Weights of a small mixture-of-experts language model, trained from scratch on English Wikipedia.
Size: 8 layers, width 160, vocabulary 7056, 25.5M parameters.
Experts: 2 picks a token, a softmax router.
Training: 672M tokens, 2357 steps.
Below are experts of layer 3 (counted from 0) of a mixture-of-experts language model. Rows are named router (the router's row for the expert), gate (a neuron's input weights, with its number), up (a neuron's input weights, with its number) and show model dimensions 80-119. Each number is 128 + 32 x the weight over its row's rms, rounded and kept within 0 to 255. Numbers have three digits each.
Before each expert's rows: a language model's description of what the expert responds to. This comes from a sample of Wikipedia text that the model never trained on.

# expert 27
It responds to: Nouns naming the kind of thing after the, such as album, single, species, company, station, band, plus closing parentheses and quotes, mainly in music articles.
router:098192111072141118083117133116147133106160124164140160232169121146122163080136191146142095099123160100087081089103129133
gate0:157174106124130163107140111130131101083106136090124132183172159113089163055135087161122126136099123119115129103114124129
up0:079138124147092141069129139115119111119149114087113122153128180129128161111163124119081108145153128124086114094101101113
gate1:147119201113141100087162127107137184096165152152206204173193142168130129127157147142152142192129098116171154177088137182
up1:130169158140116159138127070131151126107101118086147147139092162134119107109162122111103169094138152067144078164086159135
gate2:168201144134074155115114096107176185064052175108109125104136075130162109149193118170110090193132127125104129098093148103
up2:144157163094116164120157171121168191164149134167160163125100099175144124135122128134183086118139139129126160092053081145
gate3:154089098127162146082146234115119171114074093120133140157164151174123156104094107108138158074093158110102153036060160148
up3:100104110119096121139158084102120118173166187139119112067124066089106106156130081172162117134191162160184151118208082135
gate4:123198131169118068153178211127133098101095074105111121177140118192197084089165195082110152103057150140108113137123093130
up4:118166131132121106106115188186149130105129098087117130137147121156155097163162139150113157138089141105119102111151131117
gate5:097121100080146155180120123172127162101107088194097163165080116122101107111118143092119124136133136085054119069166114122
up5:111124124090170145144070111162163101092082116183151198134103119161101115167211128147125136124097103080152135103160106141
gate6:152135109124118156162111108087166128209121117152173181161143121166136073135168168167142177135102166088144164112174154123
up6:126116105148119118128132135077129151070112127140117137157118154045106176138142100068132140142117077192112136086131133111
gate7:083157128092071102109113106118117074085060083079155130208136173182087145159159104162091166163160152138108117128089084151
up7:137103108128105155109206142115116129106154109121074145226060135170129086104086156148107156119174131120162123129088195125
gate8:104121151113152106109123127124093091154115129149172134086124132130128119106125159150109108135160190229172150111140143121
up8:144079153122167114124075161109128069136116145180148092133108135113059149098140095126125160111164137187170093098146137137
gate9:093103164148119119167104089165109132147084129121134112132106149156111148116108119095086084169157091115166124145155149176
up9:140159125145140141183180182140117163119130197173146184171143130100128119164130157184130172102096100181134170074118091128
gate10:165147134153131139188138124085117160112097137128099155134106114110157181127100130104148146129115178132148139154142116176
up10:136163122120162136142151109051116143097103085142140162166100177114179150154094098094125125111111126131150087093186109181
gate11:154125103151105148090145174107143095138084070115193134165125103101101112139113115107173154092133146147121105117027103176
up11:135130179125142177154151148119148108089109145127108136053073134175118133113159188131125129124169154138130162129171100104
gate12:135147148201129135185143167171098098141058131178154124142140100157121179080198160082118093161140139053146202158047146119
up12:123056106100139159097139169095058114098082071090153116150127137202132133085145122064121113052104145140138100091122110140
gate13:178133122100120169065191109069144105135095199147155158129166129082162140099120148060106150078053151143181130149158084119
up13:124160100120158117137064135100122104187102133091103121102088065130128086135114148172152067169133117132166119107112095194
gate14:140149095134165093167132152111131100106108096178118162191127123099123142121080148133101159131170159159166160092076097149
up14:065133115099142065156152098147122134127142053137113143160089163132094158142067126159094109163187158088133124067147164173
gate15:152130097117135069128092160128158133139119113145117131156213097086174136092172101142088152125077089181088149138167130169
up15:101136130110112123193141196133088099189117127113146123106103163163124158183094106131187142130167118107150152102116139179
gate16:119067118117093080106142054128147147129067118141139147133196191100070146116098133065132106149078156115112096148134143102
up16:114102084129089086161106151155180083062148159137158142077184156130120166124107115141157160106117161090107149162129097177
gate17:149150132155121111088156096137180100080077109230192099110224148133052106099107096123103144155124079076071153120165092130
up17:120113026096134141139105126159131131162077127123111152157111118114098134176143098119134124056107111137211149117114157089
gate18:098129195131115089104171151141118120142134120135127146112146118150080132153196142154183137095076134145129152139050137142
up18:155093134116121131074149065175132184148137143149109139147129107124078125158146131117126063136112142128108114121041080091
gate19:151142114111123135050151132132126116117111098133119141112121089089129117151086078104211118147166087091148128166124178079
up19:092077119061094116080203077134160105117115073134114102126085153179144091112181144110103179116125135150122100132168148070
gate20:130106161081117142133163166108170141180119166157146115124129136137139083144117171158171101098143098130127132114150129109
up20:083077152149101097110135131092145229189187227125084110149134074145122077156115127154174104087140122152206139121105109136
gate21:137092124207118136095104104133152160168180179161076099154117134161124188122129152139136155088118159182112146116153135161
up21:133137138135129122125101125070158175108176146068049106123136069123157079080182144115122120122074152122143145114137135123
gate22:141117137122111135124106079183214110129166136079117172112118135119120087111152124061137102219131087166127076117088139167
up22:151069153110106116149160098124160150159096125146142088112111145098084069111176157148146124122138122136124069159119112069
gate23:179134084113071113097136124131172163121098125151147117132163117127136135098187150144095183123117185131163126066137157098
up23:039090129139116162122126102153129117149162137155143096117093095093152067109128087159160127102095106153111102177189145124
gate24:110107053109155088148095169139117131094127092120181113115105148149152167100163125109137088096141200102167113089146165122
up24:191114127129161068123121130153168124075107082174096120132083135144138139080091128123173112113122155111138094138053103125
gate25:134118132077119175161163118106148178094133139104141149141104116150180116156154121134148089178129160119070095121195124113
up25:148104114061116053143023152110129119126108160113103090134138156115064096147118149159126103164136161092145148090108152115
gate26:163146103083066141202153183124092125107129098111108078204116157158169164147173126160133153143139112086111162071112144121
up26:168185148086169108041127118136120114130118176125138156075201072130116109114125112072122137080115132150167153194182138105
gate27:114163160100150107119146124138076108130095109109125119133121126127146123170152178108073130118143138137130111118135195142
up27:112132113123105121097115141120114083169138124106144158158155132092128135145201182172123143144121174175167112146109162128
gate28:148074155122111118089138081141094155112161098149158123159183122103124152123108123121125140158164187092117140153115205189
up28:119176156127077146074086098084146134141090159126112137126123141166120062104191171108096146111104045130151090082148139144
gate29:122129149115103099172157119115086086145159123118149165173161119113160144137123165182119090179131134100139160158163140073
up29:087133120151123187161095090101118099048169107083149049118155137141134048137107128099075087174110104066118158175125104083
gate30:153106154124106127165147108093126101184183163167157129154145171063115179132160136132129132137126118157134085104146130186
up30:159141136137141083124134092137116141149126138096047142079130134170143172131117131149138153088142091066134156141100145133
gate31:097099107115132112104141078121085104147123073165181181127159186143079150133169140138140137144117108076100162100100118127
up31:144171177122084121146115129115164134143087115085142121141126091115152151153135083088126145141141158085114109121159095142
gate32:084130116126098148076174136126086162167082155122135129157098186128120158079150120109137130107163137106118132175075112148
up32:157106095120141174072126061136144125161106130109133064160141189063149122127100104118070148193143139109095152155152132093
gate33:155096141116141176142143191129152132132179092076082102171065127162097175071140174168129173108081113111082056127157082154
up33:084089120167177078063093105174099124123120097083129133165148099078111112123105160094149114158160139114146140175143102107
gate34:124127160134161077074133129155052146090113123127173089191109143138150154105100057151134115146116107113102100121123123127
up34:110115082105118117114115113089107085118110121076194088138175140138188092176081123090130153138089100133178164065154125107
gate35:151111112159115108092056175151158157102127091129171091128193110110133105079178148136114147124099107097138119083090124146
up35:120208174095092189097116179112115163195125142148096101116079112140105131152074103115123091151112081125112092138129121152
gate36:154148118126141130118121188078087096110079151117194206172092117159036143118157060103130048159120116069125123115102105154
up36:069116171141128150081113125152138124115137114097143092153076146130178144110113122160130144127097126102145200078171156109
gate37:143146118121118173123117084148147135086140163098124123170152148123125138108151069128141093121136149192135069107200164132
up37:125136145097129113169126113178147092028121124135126138102029144119121124098093128164108160169145141170113118134132163113
gate38:147120125127101140045087162104141110099084189134164121148187116131146112119162084124076133130167104108156183145090160147
up38:105103069112125140086069118101114087158124158122096189113123095166131112100190089098130073089143207105162172112136125120
gate39:128170089112145117099151095088137137131151172156066130146149114090092141161141152060100141133135064115100121093101181087
up39:120119193041097138117131158090108112116117099071143148053116108119159173099131127092094211064144090085101158131139117142
gate40:103135108109076098130127130148147144067138218199172142088131160149082109085095133152095155147128082086150150136144140135
up40:092154101135131094163114132196202126083093203125114131145159190093118076118177118130120163083134067101108194147132150073
gate41:152146125084132070087088092092107111114125089107141115109166144171094110102158108096082157168158139129168090113124106125
up41:176062121106082115084153100064074140127136063112112153156123096151092102096152097122112153077189129134161102090154155082
gate42:090103147147130109123126196145148122074161073085095148102088208086149124062125145065116089175109142095094124088207070158
up42:124152117104141121130103114122088162118076108097143148117113191137164136202168156152182138123166143097118136082058158123
gate43:151063148090152098090138089074139111135143085180156148161162109150071134047095108138095144093080150151055102077129156129
up43:150074141073116152115150046104192109099139119192172184201184136128106143097132073128074166095056119131110104104086134157
gate44:111088116111167142116131189114131137105127123140118114158077185138165053163068109124199136077074164097135144116101174124
up44:163118155150100062173128051112174145090136146122090163094137167101100179134120145114114161152119157091178114165106090121
gate45:100113130177118132130157106163078129119119091135149139099137101120162160131152135147167159146153126122160162072091081134
up45:150157115082153095148150114080066169148088133080120107165137153096155159111138093136114125126097132204168115119106120120
gate46:069099143125109117108169092153160115087099141150167194175117134129121149117106107165049117113124138130121077111159071129
up46:129100105122153141111183082138083122047136117122185108056114183173154113182119111199133133104158154095081097144120124105
gate47:081116154089094101128067144158144153118150072125113099136118165159087150132143157136130118148116157147129125159092159107
up47:196117096169119171181125100139172107169111157090138145120093146102144104115189142094155104119136116177133122062103131115
gate48:062131096147166084103119113106147100111092066139150141128189138038141099123144159115156150127134143140145126148126134093
up48:147166189158130162138130120116156084177161158134123121066071150113159161142109122180049069121129082090165094085124148141
gate49:107113124136132086120125104146156147152099111124111161172075181132134123088146111143107110119165196128154138123058113155
up49:136044104126135129153165114099093162134135132105153128069115105135086141083085169122142167130130122146080169127190115074
gate50:053095142092152151033135101111143141137127086149152056194183156150140095133091122097105099073067126125134100143144126145
up50:133153146149147108148074068089081046154120141173206102124165088156127138106105111095091162145140130121090113117115141123
gate51:127132110129097123075147107150142193152082099093117117107079157149138103121137150152082108109123117154133058134125134100
up51:118123170077097137144102089098121096100204170106157108077181115142110170150140096088118143138150164183138194132178136201
gate52:127160074159065090174140150083150154138132182154142187123144176160166091111116124122074148177127173134161160139130092132
up52:203094176133149119140096174112143120169096124107081069149131094124087170144129156175139130175139159161126145150094187098
gate53:122121126112110091075107105086176060069106135095154174147175165140117109079172164141088152125141152099088099087132112110
up53:131122178087119128117109144156156161138116112152176071112162130139151090090123098141170083148149097121114062151133093124
gate54:126107171081128128062103164099143083131110129172124102141098137107143060099111152079120113111121128094196177172107182138
up54:124164130087083170100122117113153159106142134088130131119160143095110179188084099104137131165073108188101108099094130085
gate55:141075106157187092185118120165210153175150130121169147129138151062127083134137099127135116119157158138120136136119177183
up55:119127090119113102100150128115134041148092142161164138164140059125065156110131138161178138159150076105195087126136055166
gate56:155090088170123128114101176119133077150101039162127161128133144124151155130163100080073127157080162071099129131082174112
up56:117099024103136126121218080080166173129134139131132139140084123155139134107075116131119156125215111113151108149173180192
gate57:115123106072111072079161163084115153125041139133137161140085147150147112106174093124102033126136158111139079133116147171
up57:069147154094118128091082102134096106209121128126190151096084113132128152121113136139096156094118120148101145135072136194
gate58:117138067161160132130135141168118197152063092115138150175155119130143113187070185121094128137093103137143079132110166078
up58:149126097126187157088101090132105090079129132131189109194152048128134119146087137129121057097151160156129121143128103126
gate59:135140177114184112134133152041108130074135147123139151139126133173160154134148140114153092162127116135142096131124064207
up59:145158212127165140107157181093114135094133177154192149082071124118112131145191146097157083114111205140106096131138105113
gate60:101086103154160144084170116152167203118141096151083136170130197096091067132141196145114098098133132131107147126139140131
up60:103105132078159135073154104137123170082138154141152096154189167127110142127115175130140125110122149126166118152110171184
gate61:177128176091097099109106088102105108091139090107143171179148148183137107078110079126117087137079138033131169078123085171
up61:169065130139134171097135094200114129089075109144169148131131171062135098169080171133132113084142118168160156130148076125
gate62:121144148172125188112106139124158131142107097172141108148041142112132088088115151134083128103140143125160092112106094168
up62:143139104106107119184162111143148176105129064130088140186111082135159151118151104128111110130106111150085120122104119089
gate63:153096109100132093109143123141110186146052088121144129125130145087094135135101102085154096134112124059164106167153165103
up63:142139126124140114110134149167139137121122116089094132142127119184122142112120156146177103149098082101172121169102162160
gate64:140116146136139099134106162104109134200103080115157100203182118217168106126131124096160146085137174108193108145095144078
up64:200153107147135106098132149097078176115192100090169149173130083163169155174096135173090137104131124137113101112128089164
gate65:139157146100130123138150152159163111122138232121124180106179095126179113088157134134094085159109145143140122090164110147
up65:178120149175127111116052122156103146140148132099144097106149078161073169156102100121140174127126123121149074103125136136
gate66:150110143108124125143073098130085144131116097232154124197119123223133102101158125083079159167066114104076100101116189139
up66:127108076156131141138142121147107099093124124093103120092077160156135074146072156142114126104151215147144148147170101115
gate67:092110183100137137130149145125133124151113154146157169116151079198089067147142117108170115164170103199187135107095162193
up67:115095083093151161143163109084131144154170179109101163110133201112119111130161096169111146111112130097106081139169185076
gate68:088166100145102123165101153120108123078146134144134130104083127106110186090192096137138136147158130115125196094125112110
up68:137166090172105176128065116134143165084172102118150131130147160146058141057160115141123181115162168109136137071129121140
gate69:131120108132208121085074080125117153142150154099094169114179094120093088085147136133129103113148130183125153169066108125
up69:041139134150087191121154171106125158159136103160109121156033147144210139192058095138165171122123133116172127102201170077
gate70:062077138093159106089111137144091119145114092096153033122187167136157130133083125101126125089082142125117156117154158108
up70:184134065095110124138147132179143181092168124100140144166045136125098143146148098117149130182140111091064120114140142092
gate71:107141205100151151135092126103159169081118117189109145098141158129090155117151176161080098103153188120103075143173112163
up71:109128149138165160121091182169137141126135124129098112108137133130202087122077134166115130119121120085121155130180124088
gate72:152106128100144130096125113115124158114105113139106154066148125101112099070155124206126088148098185100133112149150133122
up72:133070066109140093104105109109164143098167131142121139084109138049107128115098152150117194112134149157117158125064101159
gate73:161133182054079139098147093150185151113151119128063142138158121081124156096169135090124140130074073182094091129128160139
up73:123149133132122143139164060171148127128168124179085173177103173191093100143147110188150145136111151118093127136162194120
gate74:108108085114118093157167115140109133170099097141167108185115116134158126123146147143123154148173120091135095168084154090
up74:074154085163118120112096153102119135135094102135126114164180157154148128146095177113145126099163113103109100102169163076
gate75:108127161106150121070134049133156110130057113147129162176157144125122147140136117108057133152162106128143109131117152123
up75:121129151127133165128111092126127126154129100095109071161140128144152096162119157164156127131043130142112105122101163082
gate76:098109118149135077139181142126089093082135164143143176109076085154104123101100084138139088089159091121136136114204126110
up76:154147147113108178099101101140147148167212138115130082146140156159177129121146086116140147150092164151138156140093171163
gate77:125124106176142171110128152149077125129120070173202116137168160155175112148176148066112085142084103128164107178184103139
up77:107078135127085186141146106117158132084186134160068178171085080109141108088109166093117133134125123139129127120085144070
gate78:084150140152126073160176167164085123162109095122173100152195117148126146148098133171190078058196146167094109151084163114
up78:135126130166052114140149136155131128165137065097112081090062099159104112106161116163220143148144099154128100132095156067
gate79:151122158180144082146110108069149157096066157160147183186097139168181127135180074080127129149151159126132151111078147142
up79:098168156070103129162198159111084077109122125103127124088085144191168146095122107145158123109083138113170144093115146150
gate80:128103112110115175091106133126211129166100128167176175154122131175110164094118145096123127069080093082195104151073159128
up80:108114170159177122080112162126137156134109137165111139220134168118119109090137123152156135097099098106111058101151122123
gate81:207153123096103187085104167066132150145156164157160153106142145126131112079073173142142125135095138121150162156078133137
up81:078131094157124104134154136151028127132086115115072107138094106102152116080132066110084195143126113145138054110182113133
gate82:130101158098146110150120143097136112158162128114131115129116155199089166138132111180172172141121127094112161134121234160
up82:110102114172158110181136187164049113096126163084174101131209105142103088141112130111116131101172123124156124146173112120
gate83:145199143104123173103168118140194118139104129116107125200097147139118077167189132124106130145134083087114082172092168098
up83:075073171090175159119128146103143059120155116092164105089168133130156107120122083086173141105091178107154130141145118099
gate84:078096137109094091120120121134065120139139081153152184170140119109103086118092059073127145118108115082140125024147167189
up84:136141172083125136156107184130164102135161119139151130166101096173157074141105113086121145162169136072166147090145118147
gate85:151123106161141122210147197113131073197077109099081133131113079164149146100144104115121107105137114129120117093137131195
up85:137157126109135062188199137177131132197129112242133159143087151167125075056176146066119129145114116146148148112134092098
gate86:193147105121155141151118125131078133135118117120124143076081105125154121098105083147143090124117175126077109124144162078
up86:110098147130114180120109161084151139094123137134109126105138160110170101136111127108128145129092135084156155160123110113
gate87:093167107070132058116116143131129118098162129144159173203176151084064132120109142100103070148157169141140153168090108089
up87:107121171048182138095101083098143146148128083151154150114101103157155190137116162129172084170102148143144087126140176130
gate88:169118143083168092117139159129144085177143092123140132143140129108122161108134136097101071174152174090162141152097130109
up88:085163125155105140145157110163098096136151162145151120160130113187153063119137145144121097104163163136182091133189144146
gate89:085100088091126108147105120083164173091149130122119148164164158108152122127127145077071161106094125111118167150157131120
up89:191088162114128136097154139167144146154127148125122123089126105100120104157138069192199102233141098110125145174168141141
gate90:120081092092121093116159114136176136153144123149113091084206135139064151134120080083135049176117154132128064105186149163
up90:154149169174154085142134164090092091100163139114136180107128093136183150093193140119180144154095148167147129121129153117
gate91:076173144148121116124189147114146059149087136111131156134082127144109089099153096128094122086149137118159140139106063156
up91:115097125173077112156083175137117113134152130102141104146116093141122159234149080117184129130155150089092116180118127133
gate92:128133115044172153112117138152172106110144161054153181185153131155102109119159123109041109108117147156175134126150153115
up92:136142081077183190104112129104183136131142115087126149096101065106110096161181163109150133120169179113139151110101169077
gate93:179137144100173133101132124164197178086152112103143154110081146114064138184125142084144176147120160107129109117119152132
up93:134158091118159116178085121107144106106100118119146177097084144168094118146136129119165117130091168031110112134093148100
gate94:113114117113151086151088141181114153124093111168138109110182110143145162124126148176125177116153101161096120077138139144
up94:099181128142148143109075132033099123098119130101104146110107112158119141126119147109157122147037104186150172141115108103
gate95:081112162116119142168145073151090134106076103186173134158170085190167100127126137135120093125126189168162140072155202209
up95:071092163128092183094115201088161115135142083169192129088174133149124168142121074117138129146133176146101163090164103155